Weights of a small mixture-of-experts language model, trained from scratch on English Wikipedia.
Size: vocabulary 2048, 15M parameters.
Experts: 24 experts in each of 12 layers, 128 clamped SwiGLU neurons an expert, 2 picks a token, a softmax router.
Training: 230M tokens, 3508 steps.
Below are experts of layer 7 (counted from 0) of a mixture-of-experts language model. Rows are named router (the router's row for the expert), gate (a neuron's input weights, with its number), up (a neuron's input weights, with its number) and show model dimensions 0-127. Each number is 128 + 24 x the weight over its row's rms, rounded and kept within 0 to 255. Numbers have three digits each.
Before each expert's rows: a language model's description of what the expert responds to. This comes from a sample of Wikipedia text that the model never trained on.

# expert 0
Word-initial capital pieces
router:162115129093136171149150138139117124137110126149130109118141115115128098164141145144190100184141091150101102125140152123111113124138092149140092093098136086183123126096190114147118100133155132127119108164075160143153148121132098135121140145106163086123115103096129118125176123117124136122165142155148131135130108126121137146145098116135086150137120183100103106148120121146166154138170
gate2:111134094130128158116132097129120086095131128102087107117135125111130106091079113122154110113155094126137117120127116085103106170168100140104082129087135112131083164154151134093116125120102138159082087110112108157152136167112114114151140154193104116128131093111125139108091093143173133102136107117137130148153142148155126106126149118127104113148115095114153170144162116117136122074142
up2:149092163116110119094130100138102103139149112116125101125165131138144085094127129092134134098111112109115125128111141126077174150155096115098136176092126143121079131165126132138172128115110186094126119111132122160172124137175157108139128119145107105117156118118136108153115082139124103117124077138141149128133173145151134108144113113173122118125157118079171138139128133075086128129102
gate3:101131142120132214142118116142172126174122136179111173151129148175128117087126076076090119146145139155095093155093136161123104113138152153155114097105110138134103120097155127146162131140170118114097125114104160109117149122100101134143114147156124147123128146132119129131121177091109155131147133133146157153125114107113139131125103173154108092154125088114119117123113124124140163148149
up3:102142156130114116117142140155151109120177120122119115131124123139152142116131076133090112092108136124142138141122147124140086135161144121100156119143065115119106123141116144158127142123149114134071103155136083129169122141110142098153148114156095140092093121104123040161110143122159135120130131130140136156142118053163137156127185116138130128152093120144121125126134144118141124082085
gate4:121159141137110137098148178106166143127118141134088145084137111146130143150128116124111143144115116182130106129129129100125133139155149152108145134103152123113105138136074144133140124141101105134132121141095101098199152121121140109177161136137100144128114113093079123147154147180130160159106150092105125131102112106163157084094150098076125157123165130150136083113150168129126108150138
up4:090163148133159140118100134120129163101146075138111158143108154148092158101102128161084156096141113132163143120129165132164130095127136160157127108139150140138088149150124118115154127166174120163122116108126119108107139106110143132119157121120155122106094135128130102143117112122141110141104126134166122120083114087142098129095119081153088132145078146167117192114105145180132112116156
gate5:097145153159121146157120133109115128142153143167112121161167066117122156130104164138110138147148107077072128148100122154131149094136132110123138124173142139128109137082069091122088095153126148131119153124109105156090120157079154108156132117149146141084127161124151149140106084119144097135127116130147098150096138148103135106096108128148114124115112116157137134098108167159153095114127
up5:115165140131163145144138134109145137147176142157162127145131112131134104143064161156181142112126071115112154161114154146073135137151135118088165093166082111100102132103089130140140112166138131129120093103102141131103104137102143099164137077142137109123111127127105119136114161110165149139162139142110107157119151126093147134099127152156106158124137161148123136102093160131112120106152

# expert 13
Auxiliary verbs and adverb endings
router:151121111139132130128132149163088137168128149153112155135140149132091135097105100158093145133116153132118137090213130125162158152116142158143097098119155129133179161130161127122109145147149133153118120081111113123175119121110095111094129113141150083102124142098093120133088141110125139137144105091116151136154094105123140110162107112109109117079129106137138100112192127134098163145114
gate2:061145145103126103097110145117107116156145107137144137098115135114101185091105166113117145173109118096124074168089110137177157127119121112124115098150126126096103084119163115171123121154152115086164147122148114143137104091090129101108133148123164112144152153172129098143113132143155126144081131120127101117118131144115110127166117111126116126115087156124116085131120158132131092109109
up2:102141162149132108095136157127133133101090141138188150152166140112116102155127106131154141147149139053149082141137093137121135170113122107137128157110136131138118122121137137161139135102104195087126157122154169120123135148154148117112136141130129135154103181173134095155126112111098126105125128103129144098122100114106109137175131128119183119135135134156099175155156130138127159174118
gate3:138107150160123143099173112096113127158092112107152113169156123129133136158097123141127098135109124159136181153117110159151133124119195120124110118124111125115126141118094133126160170150129184121118131130167146120139175144098168147162162125118139117128117172116114107135089145107097102123108154134175119134080143116123148126133068139113160174130156141111155135137121134134080082142145
up3:137085125120166127135138119132130085125095108124167092135107137121127152142119098129141093143113147133172193122128136125138154078113127120136131151138132098137143146111105133114144131138124168145114140166168099149175112115097113122182155142130132115086105083137200119128115160078121077119117114146130109160105116125125170120152112132135162162084147104114156115154101146103106132107134
gate4:135092156120112167143099174119117136180129143112128150185145126124111129145171127146093143128141073140101110150138135130139146117119096151121100135146149121099094119104155130163170135191122129098139110140144149170119138160136135122143156103143111121134107149130144128140164103103135093128123123106226144151129144107137108112148123101167129135103156124121122105115124167134147099146178
up4:151072153118127151169112122158117121119169143121146114128084163120100147131117113154115144135157115118167103121169191125131157155106117128137092123142134130103100131099165171167127125169139111100153102130161129174159110134124098113161143102108107127110109144130163112141153123109125105100175129115188131133109125097143115077093141098147126139121094125110116120108097172146142127159147
gate5:080107112137110130132153107117128150138188112149155173116123147143135141149119077145138108145142133126160132125131167112144160115135115136100116122130097105108123088098168200156151157108127178099111144128107121157168125131117096118120148170130145098111099117134150168137106121109139146124089096100168128096079110123144136137077121094120128117174107137121116116140153086134116112102150
up5:086081091130088157139161138130134129086171125131170157145119168148096118084106103131169151177129133142150105113118150095133131090138133109102118110145152091147156100145135157099140105112106180144143152107127117166131100113145118122139120183154107102118123123100155182150118108155112137139137099128132144088111122167127138142132130120088097097133150108136129166158152093140111115142127

# expert 22
Name-initial consonant pieces
router:154152089130097112136109125133154120140092111125158125129122121128142116123109105090147118183119081106132120150112082132086111168150119118112189171152157186148147138095117112097154144100127139123143152107123098129125163140098139134142125157117136134131152132089096098146147078089137100130105134128133095127094093158118135149143130161159155155125125156162162155159143142080105150151126
gate1:114120165183098138149156178121109166141123121149116130067124155149137109141088129114154118079146105149131093124093168131142112154136126131151161140082081146119058112100112117149097138163112131141069115126108097151129121137145107143129151135128146116132111122110120132110084120123155127128071123112121154120106120126111112124115111127105157147119110140119089147083118134138137072091140
up1:146126171139102121131167124150154147113140158147138134078112161090112108222106085129138133098153106153160117120113144132144131151134132118179139125134150126135094119165115111168098159133118141132088125154125152134167119156157133124113118139128120162153119131137128126117107142143135160147106126135126185147106088100106060130113098139108141128119123135137121150103082107159162112125171
gate2:154137159117137122105159180109160128139124155059111138112117133147130127180132134091123109116101075086138117155084102135142130126111138118140176086137133156137140075142127125110130145115141147103108110133105145118107149157103126158122095066121098102126125116136134112113107138153157170143115182115120108105142125126152125154136133183129145130147137160124110129138158087126144099170175
up2:132098160108138168136158087097134138139121154113154080098122116148137131135136116163102102081090163125149121124124115143147111116127150112115128094095135146149144115117102143146134154129106119092105107137113102133108138164092163165114159141121136142110100137130147110134126127122139075157155152102150159143117099143115130158137105109153107172127170130153180053156100108154128062121126
gate3:130122116106110107080134118135142160124111144116127093116165122113150123126110085115115154128190117186111137127117135184112093124153143084114084110117132123106115123092116145142121177081134168150144142122129163158140168145125156154114113149092157106127144136141113120101142137097134129147123150088118100078100159126113125123146099102166176141116139184103146146115156140111101128159124
up3:137117117104149128102160111167129146131114133125124086130166125105148156166113100138126096150163138172120136128119154152114119122147129112112110056142081119099114112105118128144059209088145155127151141128139123128107152145103128101126113149137140141102120121134115102104132112091148141150156121104096116084128158167128155109160127124150159107113131166138149137107158184143129138169125
gate4:071152123157153151127162144103142118174124145135137151131109151121135153128142080090159106102169143099124096110088113124136128111107127121154151126141091138119097166159105134132086140130130145193120119122149065126098133134139113120107124142192135120113085105152150129114118105128143101134162132101135150113137127138133128129133115111090068149100111127091087174143107102101154144118144
up4:095175118141144124159125168125141102144132140184117177133081187124158125156090092099133139114148142119107099127094111136126118133099128067156160126129096122121108137175093151121141109127143138179141111114120088122122158112171127104130138132175147094154118101146163098134131105162149134097167170126132122112123097132141128153113172145107110134110165136102112132150128099112127135138127

# expert 16
Mid-word syllables, that
router:135168127135164141131161170107084116141111113111122139155120154095135144106136113124161171116130094097131129124129127144133150165123087150106088109162132171125104112101129074122173133129153091119148123124137184100141117114120140156173126109108097125122118123140136113127128144130149136150057125163091120125079151114112117150140100165106123154115125072124123083095160114156162115130110
gate1:103130140079155119107145121124129076122159117163111067104138138099123102142152127153103137138138144149122135121163127120141122087104110105119155096153143135105107133136081127075135111145162163151164126144109133159130135128106117113123164121105127108095074159204141113126141120088111124119130101093120133147151112105146143127182125154167120102128096126126108083141156131154178144126113
up1:105138147121143138118134158127162147123155131150112101078146083120116161165115152141095138128177149173120127154139113140148134121066116145107146111158152148126135100120114104136129117123124154102129144145148157174141180132137173163089176156101152080141155161160093178153154109093122111144109131122147143130105124114130118130148100118109125128112099140147127158121169120156147142077103
gate2:132142159126129129121116137132099127091134147145155091158136136126115138158092109071123118138130105117188168156093124122149127116146116142128133194088150153112124133116148164136111100089148138127135128123176098151123166133168164125102148094148119102105135182152132162148073116100134092120118128099113099125123131096128100159155114121132128127115080155148107144177102166110155121136123
up2:130151134098117176084069115105118115114109083140166136138138102143107133163142163056159125123148098139190157173125169114133130122135123131174110137073143121073106128115138131143130132129166112121112121133156103129132174162121148130110143132153097142117161105156129160115125140113153134118082133120120119095144150100127093158146095132113129147126092168147136146127123141107146106124114
gate3:113067138183124124164112133104079119128102160124137132141128091125136110145137181139148151143101116114146164120084138144116179119154124129091108133118126123089120091086150084135125123136125128150106123131116093179181166131124154108138105148145104134119114159146159123135152165091138089123085107119116069103145144141144127110153108133142097140088137120127154120176124139144123148122144
up3:119123161149140121168101139147141104120126125125140135135083114132133140129110153111143107169140146121139133100120134130138162104097103126109170119134112138118124107038157109147125129138147119131078115129093099157135170135147157082115109132144163143111118147131182130121136130063128042136106104110104119114117112128135155130154125134171091107115133108103126088170116164143125161120118
gate4:142112132135116160121098130071127089140158146126132145129166106143139118122155127124117148140151093103132046119120160077109162129134146111119148159138140105080115142113118133125133093158122116138116148131083088095164191086144118095132092173149112101134091138120156119077134131138142146145100136113140129153098114154157150131119173114092113121141151109106144105110156130128120106105110
up4:109150154121083108126132153129106144105182069113122105127186093143150113085103121126087154138130117148114131149077105111127160132115144120117155148106128130122091136140144121115116130121150122102111131131077097132115153118137101110102103127145164099168114138066164151130132106143137131160107166116138144126109101156152130141138131113135117142152100168123138071117178088121107107080146

# expert 9
Sentence ends and word-starts
router:136105113165121149124105141102155140102163153141147122117163101112094182158111122143105163131139168139139155121121115126148098131103107118144134121103124081104105084098172141135110120139091130154108132108134131157117128132124111114113188156098121133146093156142090173107143157142112075129133104130116111087132172140104088098116101100125149068154113123169140128109114105103133144084125
gate2:126118118116154107115108134114149128122091117104097094113096057137107146126145156130124118130155145116131177145143106075112152156100146123148135137142154126151155166083114078176110167128159155097153161114175085129165133145106144135109127117106112142136163129103114163115102136155083145103119110108110116101121126159172145142159121108093146165132133176132140109119122149098104107124134
up2:138104131124193127145144109127147149089077119148130114128140090117125152122124117119108126097107146077100145153112113090113133176128122117119173105175139080113140154126156118141121133101108147090117182145167119119168146141156127094132109143138114121127151152121099141099118123160144166154110111104141134170120102129119099171138143134115154131103141113097109089085152152139169076117133
gate3:151126140096099137155125156124152169127126089119081141094109112122138138103150101138131139130114075179126161129115129089145095111165151106109147087095095132159128119156149161102074119155066112105084156110179118104128141161133113161116132122099131123155123149121121128111083161127152130105135130082155130177114092148137131098153108122133159097143124135147101146124135125136137099115120
up3:124151156087129145118153159177153134129161108158088141118123111081147102149140066110144129130083123122117164116131125127133116116168149108113126141173117084122113135152178147098100099103084131120122118154178136190122132174128124178163115115148122133127116113146143130173084126142096144093125129122151126169128132138120107127179091125130119086118134106124096132136156132113126119125129
gate4:100100113127153139160113095133083110108114118093149105123100100147130126120144116111127079137084135155109155118129122117088166071108105141151154123109076134136138107163140123100136134132146149135113107160120123098164169126121107140125122104111174132124075068157190140128148125112156115132101100122107132125080124109148150137096110133159122107085091125123091130144149129153105112150159
up4:116136112119154129152109119120127162121133108151115118137090102122124151113112126106129107131100172154131132111110114107121159061083147112158130137129114138115147082135149110126158113114126144116135142155086148149141156146145126133097091074111145181130151067128147161145078117120123110107118092173174112109115140099120155194173105102148131115085114144141109118140139107131126147134170
gate5:121161129157077117074105109125117136118176124125136159144141101139140120113119107111133119109109116090132137086094147135099108177106143128094084143092136120141083125160112092128178134143123142084121115113145121138174123177102152117104154140123154161140154093102102077140124131166096146099142124088139148114112110150135131110102144145097124111111173130109125125143102099097076132140134
up5:151136131116135119088116103114141181146135181145131123102150139153136116130110134126148099130157096161118130129100123162128115121079113104113123108147107133097106073122143109146118180110157163146087149136119166091175155105071143139126165110102148126148114149132135146104124151104115157159117152124116092103154147161178125136113176123136179132133155169130103126144114130147142093162126

# expert 8
Commas and months
router:139121118160105107169116081092122109123130149126121130134139120138116137088152147119125098113126113115090132159152164098147120119134145152112190150139201133154120144123122140163147143131148166140131142112120190175120127153112146147105135115136111120105132100145138095185123163132127105117128100132101160116134146109101068126093162109134139116105115137134143130159134183147079138162172
gate1:126156119130110138127146110140140101133124141164104124109083144123166110126115067130153100118108156113124129123181141131137126097138150153127182131144154086094095137120139143162109146117087113124126105123158114159165115166161124102139113156182100130128101158114149121134141123169143110161102146150110061153106094132120160099103100089127161126095116137096141130148143129089135171107114
up1:087163118117107105126135126139119125116154148153112162123092136150177129120127102132148127141088154140133107121130145089141157101127168108151143078150114125111087190137116133116109119123135105111113128114147106105163126114166110120115110148158149141131081159132166155111154114140137156147109153138111138115083106090155171132109158082111139122142131101116093145050119091106136170124104
gate2:135134121125123137097137110140103112150143150122123093081114114103105127110095156093139066163133116134108142127108149120114114103092093109143131106102122117170096125123088090099117160083156155136103131144128072138143157122109176157136145148127115090161148107158153167148119108115130143131119102141178127169122101127170134168144121141170129165132119148134096132152126119074137135084116
up2:118145081142149151134073104167126138104094174124126144150118085104129128132102117116173103149122170113142108120122137144123125117125092132178141170134115108136118154122126099090136161081177138141123120151135128090125160166140171125130134136149104085170097123155136129125135125115113145116127138142118138127149089121137080136183147168123139149140124134121066173171135144099117156126141
gate3:151119140131146112092116108138146108113140123114147134117154127122129093137097152161154161118120104122149130138107059153119123138082141127160136098103086144156140094152192106170110125129129137112115122149123121104163149167107134118102100118108132121171132130109119153151141102184161125141147139128137098170116087148140094122164125153132088150103176146095116135114112085091130117105075
up3:113113149157107125100111124093134119135162094103132151118148110180125128140102163147137107137152097128115112139136123112137146118087154155166159126090129155137100118135162126135140131127123182114134150124120146103159126142125126152103137145120094113138145149108126128161141102130149151149155135114133089168081126161088106124139144127075126160056109151072132160134119098068098075127114
gate4:162117157121112147088115117121142151124174129135138169118090120115130131167139149130142144144154154123170153132075155110132144100117141139136146067146104134138143101166149094111102161146135116138102150098116151118107163112115135093114120164087175115118130155160072164118113096117155107117133100147135135156115106150112171084159141140127092134181135163117096150130135123129152130124089
up4:182136147137154074120134114144176133145161119162126119128102151122117131109123165107148128126139154136183190108140135116100096129105162095117190149138177123108117096156142104165123172175094123152139115123137138105127118093132133112161140126146092137089120107148111105116110142125166116088099119118151093150152102133082125136142114097157147167160136151128145138140150123137137124142148

# expert 12
Inflectional endings, consonant pieces
router:105111145128124111105106095115189098132116133118159153141098124110148179130123116142118147107137150090114091094132137180115089107122096104116176131178107119124075103103107115089154147153124121164119124112152076130142102139106150086175104150156147105130161152144131103137109082096129118126104152122134105104160119139139151150113127136143186084114132103137127143138157150131133144131122
gate0:134167116108130160134101144146102103116134132134136172076101160092171130132112138130133147158097113183153104092090142138185180127149152139107126083156105148092131167145146094102121122123093114102104101105138132131141122129137150103135127127145112158097121124170154124098119153140134122130116119109148139103129147114116106089128096132120067128117138107125128116116128135109159076072168
up0:143169085141143132152129094130140154123118091117115165084132099110112124130087127165109159093116121100127139140094147129129112107112124155124123124090137105183094155110150114101209167118138114100151113141138143086107133154160125134096161130113116162167105105073117130105121086128111104116149152140134147112102131119166119125125147124117110146089166132141165155143126111142106131141075
gate1:154133168190163143157142132129138127108110162163092145155145085140128159138150151134139158107155113172164124162116147110115145159118154168133144085060092117086098129107115134155126176098146120113093117120104135118108133118149108113149156121140164132084094149106120125119134126121146147144145109124133124127115124125099108131108186157136084149129168143130117163141135159175113128114117
up1:160093122151171140129131127138162137171128158127149133126120106154129186110126112109139118131109141136170055131139155148105128120123119170122186110132078094073103137095157155102148128080133086111122132139120148111102140133129111140136095099134162097132141104091125115105087120117129132135153121123114108158118133137123123144110139161139137153139135113118089174189155175136147131152123
gate2:128100135153097150140109141113129114180120125111129096132102150126152155123127117092112115145139099143153169133121151123109128153098159165139160115140146157146118106118116128149098047130073130142144104123137127181133122169068151132136153141138093152131106171121127155123072154126168149122094134124110091133121136138156147093159147095111130147133116130132109096139127070128079133147114
up2:160151120151139142136116150129137111119130124168116132112113150153101147097169124083147132117157127145156153142149187111118114154102164157135150137145158124122113123140115136158091058171088153100144136142145113097146095160079144144148137149123135115130136135188122153120107154133136145141102123097107112181081129152176132091166108093092098132128118148118111126111119086115110126116119
gate3:114103124109116132145221110151107107171160144126115110125126153107146108147099112143130126120110130136095145121135121139132131148154127107127139108097115144091101128135102108199118130124100127149121175158145101188127157133128134097106157072146145100142079165116129151137124135134119099127124153131128096115118128136145164151112129140171127155091094200140118124115169122135142142147149
up3:136109139102119112116167105160129121154127158143084121097117157136114102121119110150115125158103153125103146129115112150134158145118112121153155149093132154113108133136127121163103097142093109144164153150133087149083090094140165092103143109132157115152122143085110177091088102101122086143121135171121094091143122138134173115094122124145125130123094181114103123095143140164088150169146

# expert 5
Foreign name syllables
router:153136130118141117142121115080157145137126140121105120128137076157185118168152137145126121126119148198091149104124174099128134116111120157127098119129120165139112125119099098103084146127118115138151161121111159109089092123154181153090101148092162112123139136113099106171081114156128125142135141154132149121124150156131102073162150131101144134110130160134120126111112083115083105128132
gate2:127122089145123181102134103137115170144104149172090119130141115149109157126141117119103163114141095137106152115120122140126128132132138141124182108084150131146113060108127171142093152123068166106094131130117133137163105119138116142119126140117141117128147160133110142104133097154116171141145133135134102167158146157145128114161135117132121188193175133135147154107149189130130136133132
up2:148154104134156202117117091115135152163143114167096148134124089142106140160141140111098147092169093137140112119129094115137150116130127134147180128138125106147088111136121121115129176152141180111109148131110117108150124184152099157116093137145139128116145175127122149129076095114136144143140104113180121169110141145116145114146127129120090141187138130109087152096127155141114123145130
gate3:092088093116153115151132111148096138136152129120102130086074100109143164067158103138145074124128144137124154122104154101109178144140136119166122149112103136082094104139139160131118167169104119126118118181124139087170105177137123105131151149137152134149127087092130147123126115139161071112117134120171124135105099116123142138107133110145109112112134129115100146118145123143134102097107
up3:121106082151131131188128109139112147120145139131090125113101107145143120118144126112131073128094139139165136103126162113148140127147134146148127092140087145152097155101153149119099173113098138144136109179107127105198082173139114095114138151135141148175117055096143119123112095109189126126125127119111147123130097119118144135129142139113111117085141111137117160114145101121144109120098
gate4:144114130149121132126102145144082124081142161091143127164124116142131171148144124135147107118098155123109114147127093152127086134144146145114138119127117132108126091143148108073090087144175128105129159088162139147152150091150127172117124087130140088147105167127189115143112176095093085149090122111137136101133125086132107125167123117125171152116135122094131143117119121148144110165122
up4:125104115103089102137131140112102129135134098144111117186156120168131163131106140093095098127112123103128137165148083118167140106147146131123180105115067141121118106132138123118105106124158150154106160130145137159137143101129147148098117114116094140156089169093163127100130124090148123142109123121114116123108118133166142136157113151066136150084157166127103132085161092126133125177113
gate5:154089107101139172145143147118108186179111126143142153101099171172147138160146154153129127104123129147111145134147126112139181105160131145176147133152105134116118093128150111125109148142146131089087095162165092143122104176140137150137116125118106111122123106144185142158106161134163155136167156135130104145119113126147143164134127172117083126089115157105133115119154146120124119115160
up5:096081153092122143147098123150087099152129090086139096142128149157153140117125114119086126117146090131148135158144108119122128071143105155119138143196121154140101080107102132160150167139170116102152119182138129161150156082162153133146123124145074153091110098142160143132153147107142143122115142120137136100143083113112129133155116135120147134120135117143135109162128158102121104109142

# expert 6
Articles and determiners
router:138085148183131115134127113141115156112114132114175133152114127124138095134115114128146125113114091126107148144105106144125185109144157113106085115114113053095147113182082132164093111127097117162152109128152112143124162129119135093118160134149159093099133105186165092162153162108149139167090143118143105136121118142146135117158112123156121122126128089111105100154127107122126111134103
gate2:121141147111090100096169144131138088147169123113112101115129119114120137144121134133154148159117153138142163150141128081117148111162086098102120116127144110127121090116157104119144107115163141109164159130149153149179162153118146130093082099120094100138139129107141125166100122101128133146126120131189071157138100082152151094103146081146147123102115132108153082119133099093119122139109
up2:107158147130114128104172086143117106149170153129130121082135142158108135110134144148119165109139163146186125114109149109115144129125121079135103114140112092108122096132134127137115124124166147130131136153139151170143192160149112122058104101170137113131135112140128151137103113131169141126113133128171119159144105099182126103108130054128148119109139123134128125106084089118148124101120
gate3:088109115115110147127124171092116122146162155068132114149118105165109136122145072106120102149150130153061150163139149147145166181103137118124134102109110125086142136151123125129111133125160149120109141152115141135131168145122181125140159163110101104125158111094140132107120125097150156174120129114153142127065134147099121151120112125123099133145126145111080084165152127110115104118135
up3:150087131107119127111179125143138132129173151056129120100143150129132127155117088116148144153108108127111161145131166092136164157132133077132120098098116120119168148147118143106084115156074148131142171121136142127135142115138105119155143149087113072124132109115126136148087141114148128131162125113158119128131139132121122112097162128136166149107099146121103097186140115097067121152147
gate4:113115149111055122133151133102135123165159153104107091130114130177131137138104132149131108120130146162165111109123191108123140154132149111138132146152094106131124127111120135186113106143142096139110144173133120071149113138081115111128090158159114129148126147145180152153119106133110147183119144110143129140089106128118122094122111161099137088100140110124150108177137104120120090141148
up4:120123182107135137132148164111158128143142120128111091098122183130150121134122128110137120096154152140088100077096098131104113164127148108095138185138091161150111112094116148172119117135148146116155170163128116103133166133122087124102134119152104138152133191108152153135103110107158137191113126119120132151135127140085107143155129158124157131138167116123135086122127117158159140148150
gate5:161112116144122088125081136171163135108096115108170141146121121139105145130126174156137065163135145116113110157137114123149142108136154111122115142094135092141151140103126117099153116124102151112143157100126176183094132121130125133162141133137119080136136133090127146108154151141118103047106159157168148157154115112117121122118135114142100120139098106152130182131139129111168111149153
up5:137093122135095142135133140098168125137116124131119140168128137157119151127102149169119085140133164161082131122098125154130145104111149134101120138103115090102129117092111180111101125147070136108154155135116132153094123098072119127155153149164123123130123122108139167167126156136158176143141129139150132161156095158076137173119106087102165157118117091145117113119121090142106112116153

# expert 3
Prepositions and conjunctions
router:129101156124142192106113106151087105163122107125132109130115123082084104102130082127107085108154134152110152115122138133121126108129118146146122087097092191121117108103165143150104128137138097154128109129138168120125116107115121110106082129123092147135150153167159132138115161174127118119154140118130087098132110142175129089163167108155151104084142173127106109150130153143131119141116
gate2:107145121186139123150140151152162195145103170191143132106111129132097115121120114122115136111155091155091142106142152141116112133096107150104106150124112155108148105153119166105065131148093120102138157131133133159158117155113119119135157111114137121126148101105155142130059151165139166119137172123160129127107093102131107082151140171133136135128149155125129105129119129113156143093133
up2:121183141169089108131161165085182135142096136147155130127168138178136125166121119117151118142100112135113112130105111156099130115132169123144143105133086140151123099107133170143113117141140120103150166108192108133139126170107134143093127125133163117139132109113114139163106128140125156165116149066173120136106103135164123113121144183112129173121126147112096151119152125096149119132135
gate3:106105138124111147090087126103108082169183132094107108169137100093127120125121116112146157127115131117122145128133147147139165112059139079106126114108120106100136128153100129152132143111113115084140132137161115185138141142129142146143133124148137091118136137120144107149081094110156097101166125143170102111108157121162114124067093142120137125082135129084107093123125148097116123118150
up3:154101115116138155118093107116102123159171145155111117142152106097148117113129134097117117095113144141152144139115126104130153129104147109141129155128129105065129142167123134162152185110078119095116100140117131160135156150130132131132116117172128129164124110113117110137086134158168118077152172155156136133101153089140105141053120125154148098082158124108116141091129129099114111087128
gate4:119147185138124137078151128111140103117140078107078142163093141105164136157110122091106110157143131098122136095131120142122139097132110150123121091125109139177100152093106153167087113132142129138127166084160134118103112168110097126085107076143121122116107118105180135094129105120131100175127098106123104155118093155132157124117085100126150133102150140122087137128125114112124128123132
up4:100126151136139101099183138117130082091117083123118167140125130109153138126121127121155120132140113104170120108128135173148148067103111112139107138130137135185132161113080151150126098156119139130090161109174098160099130184117111143133146142128110134129112115109157132107128116117093077133118094136123108130145103142105182126163083107138123120139135077118108147117142155088096132146142
gate5:114081108114179131118131116147136108128135146161159112156093118129118134120091130111145094133127159124165158139161157144116141146120145104119131117133108129082170107080124119131163148144145156085105124173105128135106137113147192150139135133170127104098107102131146152120130127149173101108146122157150137138114143113147075199166141138154131120191127134102116126144105152143122125142170
up5:086096112131128115139136126107140129095134171133156140191114127129147139165143121118159122124127127128126111155133115171098116124124119139113135138140121114097159156082136152155117107133144126141091151124131129131094104143092125140109119102119127116153155126131182124175111114128098110087132102114144127113113142165118128224137113113145121133191101121114053127116131146111142087168169

# expert 14
Mid-word er/or/ur pieces
router:136154109108141166102091155115148122119099099129096111138122100120125086127161133106111112168144167140135117123169158079143163123117110145177079148124121109160154116105142129128109152135135120100172158110172095141085131108132116118158130082176134159141142120147139119122131081143102132137126131119137092132137084143104124087111153115092155094142146095080141106101104125153166141138147
gate2:127110122161113094123126146081161110149157145134126142130149115099163112132131154117127096145113112099127113118128129129188167151104101111112147145119144101149124165127117176114132120147095117173104142127113147117160141155072104077150146152150107135118122146123127158106154110128141096156156084133146155139139082149088143143104153094158107151054095127121131132147142131069136142128124
up2:152128113191124126158118161108134122161112126132105169166121136077166096113119085103109109125133103133147147136115120108123179173131123104132137088090198103132118105115142119111128165137110118139112133111097123133147165148104108134136098125144105099147130147125122124124163110129169126143079139070140105143076110108112147137126094105144121143101122133101120141150114156070101146139156
gate3:110132156147109154108150167113076166120169103104133149164153080138127121106115129167154092117185070124117120102124127146164102148114115095101116149134115120150076143156116107143125182185143124150116140116132120125099148157095137132136182135119180133135157148152116125093135119122126134116130134101149133115137140113141167141111149156124090147131151110099119120115116155086166125136098
up3:108104158090120180102091164153114133157166106091122140134156121136131108109127137135132125119115105114123126073100142172123126102122122129093159172146128117122139131149129118140146114109143118137113109156173127119127134145127184159152179114160131146128109101175155119123120120064125110140148151128127093146154118106185143138146127146140078157106121100096159100134145143086160167126096
gate4:133136124110151164131116141119139186085098151085151113179120142075118106151151111104125141097111118097110138133127133151110105120107161113104172170122118129085103112158072159131151139148095121120140171151153153150131120150146136138086129086107155181099143147177140125112115118112115086141117100140115135108110124154119093131155086137113110141130138144135128130102117117122154191138124
up4:090152149110132146116097150148140132127104165156092137191121168124137128169140109148137157112115099134140128145102152149123108128094152099138110142162146193105102140123088173122162153152128111105163138146153163116115126152141114132117138096119150166119142159143159154097133109086156082161083096135122135148115125142120127135167095156130090108102102147093162129112126114098121120139096
gate5:101139123098141100096126174165080100111167133154132125085147123126136118145134095129083111139127083129139121124112097126122182131124159134133112138142124133123119077103160140130118139117080150115145126115154102142107211164131103079149097110124129128117126092096178147146135173133114096153118140150126127152144116118131076131145150120147143112091134137135143111158140111098159168120155
up5:072145113117145104120151151119103109157122143114110143121105113120137108128119137136091109131105120122145124080108112081099144192126145083130146105150170121108091103131111139143157115147084118134155083106109140126162172152132075097131105155120062110132096148145123122122145162142104093117106161129142126145138113140123074144157153153104130143074172125114139131149121118117115154141141